Weights of a small mixture-of-experts language model, trained from scratch on English Wikipedia.
Experts: 4 picks a token, a sigmoid router.
Below are experts of layer 7 (counted from 0) of a mixture-of-experts language model. Rows are named router (the router's row for the expert), gate (a neuron's input weights, with its number), up (a neuron's input weights, with its number), down (a neuron's output weights, with its number) and show model dimensions 320-351. Each number is 128 + 32 x the weight over its row's rms, rounded and kept within 0 to 255. Numbers have three digits each.
After each expert's rows: a language model's description of what the expert responds to; "mostly gets" lists some tokens that are sent to it at least half of the time. This comes from a sample of Wikipedia text that the model never trained on.

# expert 32
router:086147198116175139161156162097120071115133135135146159154070118082150100096137133134075109129128
gate0:172142202139156142155131163106091119140130113155083115174111121144082134137145103066149109105154
up0:104137097124138155155125110119125108156190136111179107180127134153102179126153095134165119143137
down0:118132105071124111105126137089112086111093142117101172171125161100116082107174108184163120150129
gate1:076172165082065123156131142127091106155096168130110108130061143132149094147118124117114166061172
up1:123100171122145074122157061078142138058115098153153111106193134155135085121116150119157092132155
down1:111121131100178090087137134080109189134143066178111105206135129190153095096203107148178137139061
What it handles: Indefinite articles
mostly gets: " an", " a", " another", " This", " someone", " Another"

# expert 62
router:073106081089127111133081114073142157079090130138152131157088110112115119127117132142150114150134
gate0:125157124162142163120147128130105123107115185169077120123209094090123064071163121122186106080110
up0:090150130149145116132138099087091163139086099130137149154129123161159106170154139147153116092057
down0:112126140145113153151142135140113094160148164081132100095119103143178108096102173131130140111128
gate1:085133084128155054158052120157149149141118147144100129130163153134136143077117127144121115102081
up1:183103119189141130154135119138129123082118148135197123107098123108130140192068128188127126226178
down1:166130133139135134108133147062146126097119139089193194113120149154110122098138145173176126121213
What it handles: Table pipes and semicolons
mostly gets: "|", "″N", " Sheet"

# expert 40
router:095115178115155139166132170124158093095136114108168154119147168105141164118132188101093006160134
gate0:142081132126054141085111108070194129133102081107173127180136175091135184113107196173113102140107
up0:135146120165077164133122110092209134152124163147186144181104159089110168138107084173092097117127
down0:150149101132143058110113091175124114126170105072092136119077150129121146143081127138167144060089
gate1:167125108154146166125104157145135124150187131095141151158119167077125181117176108141166136158119
up1:161149174124143135107097151146074107148101091098116115131143100096130137134147094096129107183096
down1:080104120100115086107141150137182168149145142115071107097146165092093100158009095153163109112103
What it handles: Foreign word endings
mostly gets: "ów", "ová", " =\n\n", "mann", "stad", "ski"

# expert 22
router:097088134125106115138141187113133063144129146144153171104104094136113132071101159096101141108141
gate0:145088088067140126074104110153064155159161102122132109125105100137115141117106150124177149121115
up0:145146097124136094178150152131202135077098109115149096092112138102144193116101171167112095109104
down0:150174134129120142099083124096112102128100157160096150148147142155126128162104176134165122135146
gate1:112152164138196065121146160153109168164122118093152145074088102103134118175115176109096152200092
up1:150134159162127083191129148155144163108175102115129181064119088177156095153132105188138141158050
down1:110137157102122155147106137120167081130076137127070125145106071097116080127112159103117190159163
What it handles: Clause-linking function words
mostly gets: " which", " who", " when", " would", " where", " can"

# expert 44
router:084150130078124125138138113114177077142122093146156139154095189159133076059088142121141025120146
gate0:096054147108163109092204087083112098149132080154124123108145108120110204112121047119186141119086
up0:164141222159117141148160179198158124133183102145134127119158131135165143100093195099120120142154
down0:163135145124175163151077189179094124123159155132161166178084083157157139177083180128112110134137
gate1:097133243066118097125192108145143127142079072111150144171146142151166125111119122080122090117137
up1:123102171090116132166183109144164182141110131120176158125092155182126136106088095074152085134129
down1:098147184161135133098132141102150138190120112128124121166141255158123151121149108141097124162137
What it handles: Decimal points in data
mostly gets: " JPL", " CPI", " ·", "-STARRS", " ATP", ".I"

# expert 39
router:084063173097108144129149125143156053089151098139170167116062137123124117111144165115094085184069
gate0:148084171150192146118129186140123074148136093128126101203128126070178102097139100146103159093102
up0:108102083162127140147139157086136112148099180088207140095105158103171122140154108113078113153109
down0:106148108154144220062088173133172144133132089101136151132088106111169094146144040136185125127155
gate1:128076093144142106154091111092109110085098102162114115111090161166129139174125090118150090132105
up1:144101122198128093143086149096141122120107124178167131160085096179100119166148093164058132085105
down1:091139104076134105120114148142152146166097141119149127130161164139112164117112135072104084064139
What it handles: Place and road names
mostly gets: " Jr", " Avenue", " Township", " Creek", " Cemetery", " Street"

# expert 0
router:115098150136147135101140109123162090083124160156137099115121190114155104090148175082079092166154
gate0:169114175196156168080101112217084159142176109129148101131084128095125132114094144152181128134138
up0:161159108055107097114155119088132141131103161142057202139201158093129116095157138130096136109089
down0:116186130139129084181098154157207131132132102176162094147089138133126170118095156094176134196162
gate1:148173118091124108087190145173094122132119125150161133142104141150104123152183128130129128147157
up1:121123132120112100091136086143136081119130136177107087158143133111071147106134110089040130187172
down1:087153105152141148152166148118114185118101117156130149100116161128104114126113104141171139144084
What it handles: Plural event and group nouns
mostly gets: " countries", " conditions", " activities", " reasons", " communities", " residents"

# expert 9
router:102135163095091167194145132111172120123118122115048140142128109098154179066141160114099138108143
gate0:140185122132082102098129145186146088175111119129119053112128143109151129163119132116071126098144
up0:118123111113138105110143129174128134132113140113123159113159117134095116118146152099081164147115
down0:176090133215176129120154085158125079107121164141171077149105118086071095168165106108147132111124
gate1:157123123129187140101069103112135081162147140169138099117136156148149096074132098133175086117150
up1:079168137133168119178145108135108115159122143095070184156142135118138152056129054143057134058121
down1:187193154081122141124112139102146145102129151082120042110088187097131134136064134154186137140159
What it handles: Infobox separators
mostly gets: " Clade", " Genus", "Species", " Occupations", " Species", " Spouse"

# expert 48
router:109084108134173156157120159149112105128128110146149166113091225185119151106127093164140042100111
gate0:064137119095101115123113145151105100056097146058102154139077185139118164101152128166152093150171
up0:088184070121113110162125105120150080057123118132127129136099195143160160126137180197175102116118
down0:109158109110124127095162148147123111131125092147128093066150154103136197151113101156249116153131
gate1:151108149143157110095194089127155144121165085138190118147110159087140086058127137111161102091110
up1:076145082081112085109160104127104146091141178108121109156161136105133098119106117085125085135142
down1:170123128137155134128124100210073099122098140127126145149105123136162187116108181078101133142165
What it handles: Word pieces in names
mostly gets: "ember", "struct", "atform", "lect", "arc", "onom"

# expert 26
router:110127175093152156164131157057116096156129070145114142121071234125137180112139136151126089137127
gate0:139119137125126155105137104114149107083167157115123104114184219132067140062119181108093110134104
up0:107217128151128119163153081121143163173125055138192122132153117138096079157142150131102131129119
down0:105111187123141120148115085179152136173202091093088123087126128125181117104123138117156135083122
gate1:127137130109120134155102147142136089143112169117129142154136165161147126137185111127105126095169
up1:136119084142148101187126062109150163065159111112166126083120170088202145108128175165097122161146
down1:155070160113138113116055104113137229101123105129159145126115157126141077194111102087175073154144
What it handles: Passive participles
mostly gets: " located", " based", " served", " consists", " consisted", " referred"

# expert 17
router:089112153135138149121107124106115098131152124126131197128088255073117060110133154123130000091120
gate0:119053138137084131133149088123136119116111125019144105150167083163089169138152113137128128118155
up0:110163065149148121119069115107105141112128126170123100120104241122158102048099155221161083169096
down0:100092139137084109117143149105128076154109142162179122126134093111118113142156144132132181106092
gate1:103168142115093155127197093166143156105129086167105117170128119086144089126150123121150135170131
up1:141111111119153175086105157127048116128194131173113152105162084092117100112158107065105204111122
down1:218132149075067135145112102156128114135164126172133134105118112132151095112090180153157176151108
What it handles: Personal names
mostly gets: " Wilson", " Cole", " Jones", " Clark", " Johnson", " Anthony"

# expert 51
router:059102096076151113142150151110163087123167147132142138085111177121176105119126155122141010105184
gate0:163148140068167144124122129119105155179103093120156147149128190074198107108118149106049110161170
up0:107119110098129150130155113166215129159072096141119086093148116129062125132149116123112136124163
down0:116086094116109125187163148007090070119162090128128081122094112141146232119140173140114093136102
gate1:187104157067097106117165148206107152177124191162154116162136158148076077088127087104165158148088
up1:185102122144145117107175150108188173153108168057183111148138125115089123152166101124125125192055
down1:186139132153185121117178202122124140142137127164151142119125129154144164127107122147133093116121
What it handles: Mixed name pieces
mostly gets: " Silver", " Bronze", "illa", "mith", "vel", "burg"

# expert 54
router:114126177087169160164147174113122091134086099125100121166094155129106118121101115119127128184095
gate0:192124135158163156151169126180160094083112122113112124115169107176097154154049088137099119129030
up0:185063135146169152167169080159169092080090131127063111113147129162154152127078134111143102138046
down0:123102120083100148064174142106129144142087121125201092156104129091145162151131125167129193126137
gate1:212106074092122135112143135095139143112154096164208093182144083103145161087092158130100123167088
up1:178096129100151117076147147124137094080136142126102169109128090134108124154166151133140133174173
down1:128099159089109136097133117165125163108153155100125135144098096100104180150169117142129172058154
What it handles: Copula and auxiliary verbs
mostly gets: " been", " was", " is", " would", " are", " were"

# expert 43
router:126118157116150211143121152134173079131142098111178134141097115173128121104155140136089125149119
gate0:110108136152150157064108123126073165187108048175155108172136132158110148131099117154101088099061
up0:125133169094147105116146164090103140182161136117142106180126139150046141127160145165119108132164
down0:117105165123103170137105017115088145123073121134163057177113143102190119172171100137231120160056
gate1:100125163128167190131175097137089081055154107068154090126050149102131091126120093143138150104139
up1:140150068096101073108081142103152139178114119179110153085143142155096174137117176146106098154140
down1:093113108104114138106073124167176110173153167106078163065171147185144113147127169094168122098115
What it handles: Table cell separators
mostly gets: "\":", " —;", " |", " Honda", " Futures"

# expert 56
router:091127145097151130138137175108105022084138124097104131144074117158112138123136160119099139156141
gate0:121168140131060080162164120090135083142167128180111161131106152153142141121155183110153130148128
up0:104165129149039140107124125106160108179153154148087157097152186129142123073207187138124081126137
down0:110108112103143172212137122106125137147072112070119149161129094099106119106114142095151208122093
gate1:096162094136098107135141156086139117144137077159073102078142157149101158135115149023215107146145
up1:061121140128122124156063183129119131092120070108065153126098149141129153104140115175155147171181
down1:104121110177084176098125125143139126119173110147150160130145098193137103167129124118181126129159
What it handles: Commas
mostly gets: "\",", "),", ")},", ",", " ,", ",\""

# expert 8
router:064088180083132143152154191095152086145178133092159168082145178096136082113133161143125065138096
gate0:143150129141120059055175087136185100149169162150142155140165184152112142156157172117138068148132
up0:111103117105140088102095141158147111092082138105091119168177092105130219109101131123136188100130
down0:152169130098109182091092118165080112098111137134097128109155108103081119111117086131137148132142
gate1:160104096129132117174190126148153108150112093101113135146110167106110154166119148111124069137137
up1:107158162115117121173093108127112127076085149164124119119099114130146160131085112121168161161137
down1:160131092135121207111131145131157171125155154157196164095141096142129166113115163148133147124068
What it handles: Verb-initial word pieces
mostly gets: " re", " dis", " rem", " mis", " rec", " exp"

# expert 31
router:050100139120143161138109143140149125116148112117138151121118217068117079088159178118098000096115
gate0:133160157136110150142177135133184145146148150138136158159123176082126147117123137096058135101110
up0:123133121113168125125114125090083094167090138110138173113167163170137052113097082114168143131156
down0:139123108105108071149101068096159099125063110169210190121043139151131166173200074139104124146080
gate1:154134148126144129166089119186187158171082080124107156149117152141142103139127095105061118119049
up1:122110171128133163120051181192085122116177078115138080123086110096146108128094121155168139158134
down1:131070114090165083146102157157143113193151136071122165106171143115186135124100174107139180131114
What it handles: Surname starts
mostly gets: " Singh", " Clarke", " Hay", " Kost", " Thur", " Johnson"

# expert 41
router:115117093113130116120113114096132147147127045134135136109076152077122095113114184114097110169117
gate0:145190150090073133137203153169085099107152170096147122165088146134131135138111151092129119156123
up0:137141194170126138104123118098129085162130187042082177146073124157103158108113075135097106149153
down0:158183114076101115145132092111127109145128089125123107110099057117131166109107051124119162135132
gate1:097152081114150139177125082142148137178098123125119112136108114113159179100186152083100092070176
up1:114090093085115160126096126077076108159091143141106120121113167108142092155060088143129130141118
down1:158079114136156113160140106084150098115151125163088142105157149136015135149058073076119139099161
What it handles: Table cell separators
mostly gets: "%;", "°N", " |", " –;", " —;"

# expert 25
router:097108134089126160139145168121165096102145116105128147117098222166127144125099158144132012131126
gate0:098107149107204081081132103171101085167135094104158098141098110118072096109054142093147138197130
up0:124114119101152158125161123141110111130124100135180083104148157140111137154149118152040145145169
down0:185105166080140157096148158117097180166142166135093172129148111181118122136204177136180121087113
gate1:140122134155109184141136169085119131136106213109122108120083164115061115118068136138169078096108
up1:129116094081127135071116076140060118174096135128137134106136092137077078112110143116132169158172
down1:087125136102151126094167104092081143154116099177111155165146141153139128099090073145069119067070
What it handles: Word pieces after initials
mostly gets: " Votes", "enth", "read", "ranch", "irc", "ñ"

# expert 24
router:121066143131164120151127127113190072131173126147164133135128249112150109107111153116079081151112
gate0:112102168159153088124089152071098102149138064165110162144126104120092128159108030172121132059127
up0:133146171108039125138138129161144144122088129122128152138118113148156158076140136137170209111168
down0:088100155161188108141107074144097095155146075086118197131104118111116118180085144104110092106150
gate1:119183113072110129113143068092122123132079123191091186079132109136186148138158174107116156127136
up1:110070168113154127108077117113099090108117140133118163125123115151135155151144041140139137085162
down1:105142060081099114170147133166130129171139152115140107144134135120111155131132094158115111173165
What it handles: Ordinals and superlatives
mostly gets: " largest", " fourth", " highest", " third", " second", " first"

# expert 47
router:116113178089171117106106128069174098112139141123122112112139161108143150095077129137086108085132
gate0:114118116106130149120144169134135181115145116124114124115079079161092121179105170157100135165151
up0:138132104210111128180166090137122110225123179145126107125095119128146167201176064088119123156080
down0:117124075064068164133219154115064121125154164103182084169108100113137123170130061119116135097110
gate1:130128137134186096194098161115159086123192141147109139116177124087136083124180109202147127090054
up1:186150140081129123128090104106143154143142108099084127209125105078074136129119138116152090205121
down1:127173089164132131110104067176144113099098125109073115130074165150154066132181048154100102015155
What it handles: Sports table headers
mostly gets: " Pts", " GF", " Pld", " Pos", " Ref", " Apps"

# expert 63
router:071115103091128141138121143121192101108154114120112151129127183119171116108176153162108000145132
gate0:154110133174098161152170116100182093156108138159104210183136126141150090109106123161104185113113
up0:128115143158118138088139035156141153140144168145150187163109092163173061151080123096086090193147
down0:128109167163103138128118136132149082134125133109143113183075104103154131098127100147111152177096
gate1:124116104144098178123123139044137151083028116107096155083155142143102110142138106135103078099124
up1:103131159102205146119102168130118172081079121129122064121068120108104131142082135135069116130127
down1:135118137119147087121111092124090159158117067151147067128165143124086165121107031148161133137142
What it handles: Foreign surname suffixes
mostly gets: "ić", "ová", "ović", "ovic", "sson", "ević"

# expert 4
router:087111133088162078114130130114157111085131115126101078096175189109171171044153177145124088087103
gate0:115103145140136116120179095143113096085124143060094161079122152150120071121068135134163085087121
up0:113076164115121088112167139144154121160113082077144178131123148138110046115072145108145086095111
down0:165115188134039090158125135132075083116115166096109127134110105078142162123055124161118133136135
gate1:141160105155147119118039088149134119118142093160094106167082165200076172170081122107162094135108
up1:069148114150102084137154134119089129051115189063080089110138131081067119131161139160130155137122
down1:148113104188094109161168141188126144091151093131150166125152165143180084105183121104151148147199
What it handles: Table header cells
mostly gets: " Votes", " %", " ±%", " Candidate", " Goals", " Apps"

# expert 19
router:131094179098136180131102135112138086141133136115157195126122255088172132106096188160080000111081
gate0:147128130118068107123076228147176127127118139166124151119149140079213143077126098078143146170130
up0:156143097130118102128156129129089141114076157138201102123097194095134199143155145168107113093143
down0:127120136141111194160083131187120158129154134129129144117144117119099144089149126143075150167142
gate1:161086138119108181143100135099095080029126165118153160116143209099208080180104122144137049112082
up1:124141183089129211093086127084200134116094133128149139142129130095155131127126190145122086040090
down1:126131163154061160059159135081110078120187132176145086134178118105149148117140147135159150136155
What it handles: Mid-word fragments
mostly gets: "-to", "iat", "back", "board", "olf", "bler"

# expert 28
router:077155141069145139189131141175188091121158129145117142106084120139144106160165112119080119152112
gate0:169161120134178141124120118107117094096132161163133124192093104121085117112131116122104183124133
up0:099093096126083155071090114168091115173101160122147133082139089130140135189102099120162131106112
down0:145145170180077146137077151127146100108116148181155160130064102128150118111139130119095148122097
gate1:117152131086180115101090163119135085150153106140153116144099116091035128103161139134147094163117
up1:146124108080103076088172152084098185137099122163145083088171093077156121070107129057145124143091
down1:168177080129133215193144132143054147167100184132099110123184105136120100134169129110168103129111
What it handles: Taxonomic name endings
mostly gets: "idae", "ensis", "inae", "atus", "aceae", "ophyll"

# expert 45
router:092129176119165130083089208097124044123137122120094141093109172123150093063165159115107145125038
gate0:144082134172171142136092171092121102116137120126081066128170210141190163118117189188128094115129
up0:165159089099116144117167115148117219151105178121122181149130019150108143149128040091103255144119
down0:111108175155144111094082185094182127123132114130090096120114149088153095085183188162148090118101
gate1:160126165169131131156115128101080094132152099099139110148141123187070049111114153141107192079132
up1:080161118108053120085049111111202106178094168168128146151057091099104193120110104099150070190124
down1:098137132103142144128129152122133164166179115131106074121126109125154174123144097100165125105148
What it handles: Quotes and pronouns
mostly gets: " you", " our", " I'm", " ...", " my", " What"

# expert 52
router:115115142115125139179101132079124092121164086131158141176119096127147160076114122130096127140145
gate0:113071094094082117116092109129193195145133112078117136164118119121164131153117093156124159073121
up0:161082070116081136158123092160133138141125125058114132150123127142156122152166087137121138116159
down0:122150113152152101130154197119139114169110112134176114126106149109158154125118141130131143135096
gate1:105171117161123091126148148139087129154102137137086144146074154129068181111144107135194066135094
up1:149092140190115108141126174089092115139119176094126141171116138135159133147120146129159123155117
down1:109095166048081101114135112103103161123155155146070120131173098106136156071104117115125105142151
What it handles: List dashes and hyphens
mostly gets: "-", " named", " •", " mis", " renamed", " highly"

# expert 14
router:107092140073155165142111127113138075119183135084136157143123180166087122131107116140158000170134
gate0:095160148118093144119093115082070107159127186112099162157152157179128064138137087146133119134151
up0:092157147127174109124131123112078199141104146128142193120066112185172167111126083098144097134153
down0:081166080122131091106112144173162105080128162116114075101083084160148173150109073154124102071111
gate1:149100111156102123201103086092154098106159175121153081216118108113099116150155073153140121080118
up1:139138144110214091199131129152121101146110169117163172192117124103083079112118074193130104117126
down1:075141180126122115156131157142134098108089096132165095163114134172123114090095111186159082138094
What it handles: Mid-word syllables
mostly gets: ".m", "orus", "eral", "read", "ember", "irc"

# expert 30
router:060112174135157166128155184095131068142097096119107157121078149105112176073120148113107145126067
gate0:182115122120147114169171155157074094161091117171131170188089099058106118119076200104134085131079
up0:150132141107136161151131118176067128185082121116110149153122113138104117102044176089129102128108
down0:152072123055076107128197164137134123125088142141118164167134103155142122171108082124214163150104
gate1:080165185118100155122179115094122153125142096150124131162058189094106084111102103127090127100116
up1:198098168160155123150150109158180137121143062126088169125114165094099133151148117124074141153073
down1:095160115183183125130177157115107117123125090104061183122136213144161117130102177139155113179125
What it handles: Prepositions and purpose verbs
mostly gets: " onto", " allows", " towards", " inside", " prevent", " could"

# expert 3
router:105121112113104120111170171122193153122160109096110155174147164138143158084079181096120096128132
gate0:134115104145087156098129124061187142160114113136115136148124111139170110121136179086138154077185
up0:129184113206165141085220133102124156109092192085154056221194136128113126162126171138155135097168
down0:106134046122200118134202108154177142184077115196108127144103137159178131138162059156167099176117
gate1:126157108127150194152098096136090081073141097132141168080158165149076193103090162109123096130062
up1:124080145102146097054162111062085129089148140179121117165115160142079190079115123145134148102100
down1:154114120124137103069137114136103148106144082086160107112195086098167124103160071112086116106102
What it handles: Infobox field labels
mostly gets: " Coordinates", " Preceded", " Clade", " Genus", " MPC", " Phylum"

# expert 53
router:080105177071128148143123121098127044129174117117194168127088255097129122089161142094113026159122
gate0:104067085176131136137122102109151155170116111152116088196118168096173115036096150171094045139098
up0:082106129041132115072120145062144122147140147139171158124139099151091153203187116102135219109174
down0:096125167082144124110110169113185133115125134133115087164164135149125158171158103130172082116174
gate1:125157162092096106154091118130175125138135188091110142106115112147116123116127118102155090159150
up1:146143095174170091149137166137144174151093110148090098178085073157084103164155144136160126146092
down1:141092140174111176131201132102142136141138120142074130105111128134178184157102173117096127155113
What it handles: Acronym initial letters
mostly gets: " GM", " SN", "Sh", " Fl", " carbon", " bo"

# expert 29
router:030149126121124112132128116129143123134131127118110141100102215157120098109083156165110054107151
gate0:118124155091121134085168115121142146121129117113155120123130134161095156179085166130058108113128
up0:200147090122098101061108159129114149085107139092099120178078179088129127143155104176142114216108
down0:158055119094142210159101116133118155133077184136092105101125118117177077132119130072129091111087
gate1:088108149131117116109116115155141147147108127125138137091154162120082111148085164153091072102122
up1:146135175161142206127168130126116112101104154110139108094164087142171145141109097119190204171138
down1:137116129165114131108124092123128107148121090155165077160083090150117129120174137096063141094181
What it handles: Reference words and table names
mostly gets: "According", " below", "See", "^{(", " According", " (#"

# expert 15
router:080092144101143143124114151085090099123178106154125155126123255099122089085160127138109000148135
gate0:137038088165181083169128185100119129119152140119077084103167148148158091135116102211131084118108
up0:148084164150137070158132128118120065131118131141154140118145176170166127177134100082137026114138
down0:140159063132109159089127161128120079160067159104094167140108135127088119116176153125154134129125
gate1:139151140143129126110136142168104094134155138130118060117128139092125148120093109161180200108104
up1:098139081109068190134115158160144112161131179094175073167149054109151115129174112149159149099146
down1:121098164098093077186206136169101122097205132134101089081109097129183118151071154115082147162130
What it handles: Surname word endings
mostly gets: " Gong", " Rip", "witz", " Saul", "abad", "bin"

# expert 58
router:113110149105125131090126079122163135095188086165139156127123255095143152082143189118096035122120
gate0:090132113138115180163142186073130048171094105141126130107129117174122120096157097112100123185146
up0:088198193124098140083146165138086021136105090112157114069138112166149132140150061144096120111141
down0:066171046138110188100123188115153120180056151104100166119098092146129109120110152138140157106097
gate1:143141149119199063136160117084105117127166125101069140107142196124148102122086118075119094162126
up1:052070114140089175130128149137123084097092100134133103144155045139160167160155133199124147100153
down1:090128124057134157155128120105143105155133168184157102183114137139126159137165165117108118074135
What it handles: Abstract nouns
mostly gets: " development", "ization", " energy", " treatment", " growth", " value"

# expert 27
router:122104132092147147141089193120114129148114131157111219153102165135110071134164193143103092154104
gate0:050122110130177170104125156141132185077098117197111148117099117124149155169120172191152125069156
up0:168101123157053105110095117122073112185130124047185185134113180147051094084153120077133141174140
down0:064161121145127148162176131113158114100096106150173167113144084172145159143146178163069150159110
gate1:118185166149159157113102140158105093130088128094159146101057112117119114130169197149087118166150
up1:134112112132100104091148166149202154110114105148089143084147140084097171132121108124175126154127
down1:164194180107159161144078103141158095090115131115091095155127109169125148148147181172106182166149
What it handles: Date-adjacent tokens
mostly gets: "On", " begin", " Recorded"

# expert 60
router:068142186083159117143095183159132042164159103143138189098096217112136128099129174124147103157170
gate0:112157154151144132147141145166146050116071148102147118166114099116114150150138162150075120130154
up0:085171118094166145188132099166133098075158139158179167165186152134088108105173087198083063137193
down0:137117111067125076121105171145174183130122136171135176091124121103094137100089111094106047179141
gate1:133156091132091063136178137160154091184167122113075115139137110083118156075140163128081146176093
up1:151124152162115065169217122107151095099048169085100150145095165094150152142189172093085131150100
down1:124155181157165141092169162205169130116148136115138094158150132051088183107159120117115144141079
What it handles: Table dashes and scores
mostly gets: " –;", " •;", " ±", " —", " −", " +"

# expert 10
router:101127174099108127180129182141177112119163072157165136160131248131116163141127088129076017158112
gate0:143124137139115189172134123172105146161112145077191110077120130161082113116112183076136151144169
up0:082122152103156081134060172112178108102165106165049182146124108099133177161139096138111138121134
down0:118086151124100154116083112174120145102182124143143114134115107104128117125126197120094163106106
gate1:082119236140141088113159146130211170128135132124136118142147128142035113118086119151140136113175
up1:158135157146164123094110139122125111148103115152111146122101146105075151135083086139109127126153
down1:078104124177118098139088116095099099189121104107139133087126144147140114101084166114109129110116
What it handles: Place-name starts
mostly gets: " Hong", " South", "United", " Cong", " Puerto", " Py"

# expert 1
router:131110113103118180130114126109166064133119142134126145096115132148153133062138172177048109171101
gate0:109099106167148143136109146140116063152130191152146111065150069156164126089125150123150185136142
up0:147105147172151107152129160109083147130186112102143169099186143081156115159118136101124194138116
down0:100127141102120200131182108190121110116090125110124098113130020133155127110112173094136183117164
gate1:121156120171068078091149123126143125152154145145108102130150134181137107156111069110104125179101
up1:108047129119157167189077168104145087192066116138202206087151133119144137108115178125115171083122
down1:176089093135111153141126117167170108148123103119067121084145114066148133172076142133106103166120
What it handles: Name-introducing slots
mostly gets: "=", "featuring", " SRB", " GBR", " CZE", " drummer"

# expert 6
router:084100176111151188157126141120145085076163179137136107080119183094154149123137127151127087194063
gate0:160095128070126201119165107158165096099106122193106155113145170150117122145102109175149143164067
up0:125104110089078134220136125161099095199099114111117155148142157142120108189170093168127148140118
down0:144150137116183091168118149151155152090157129107059177131145131134148098092120115108077090206157
gate1:156174138159133082150113118143121156097156098119124135191092152124152136149137137151120122119154
up1:164152119134128103159123116121116137120116087129146089162117169115130130136162154137136138117168
down1:159087213128151157182199152175050158169144146120156134062109157102121112129091087136126153115134
What it handles: Architectural and physical descriptions
mostly gets: " windows", " brick", " brown", " roof", " yellow", " floor"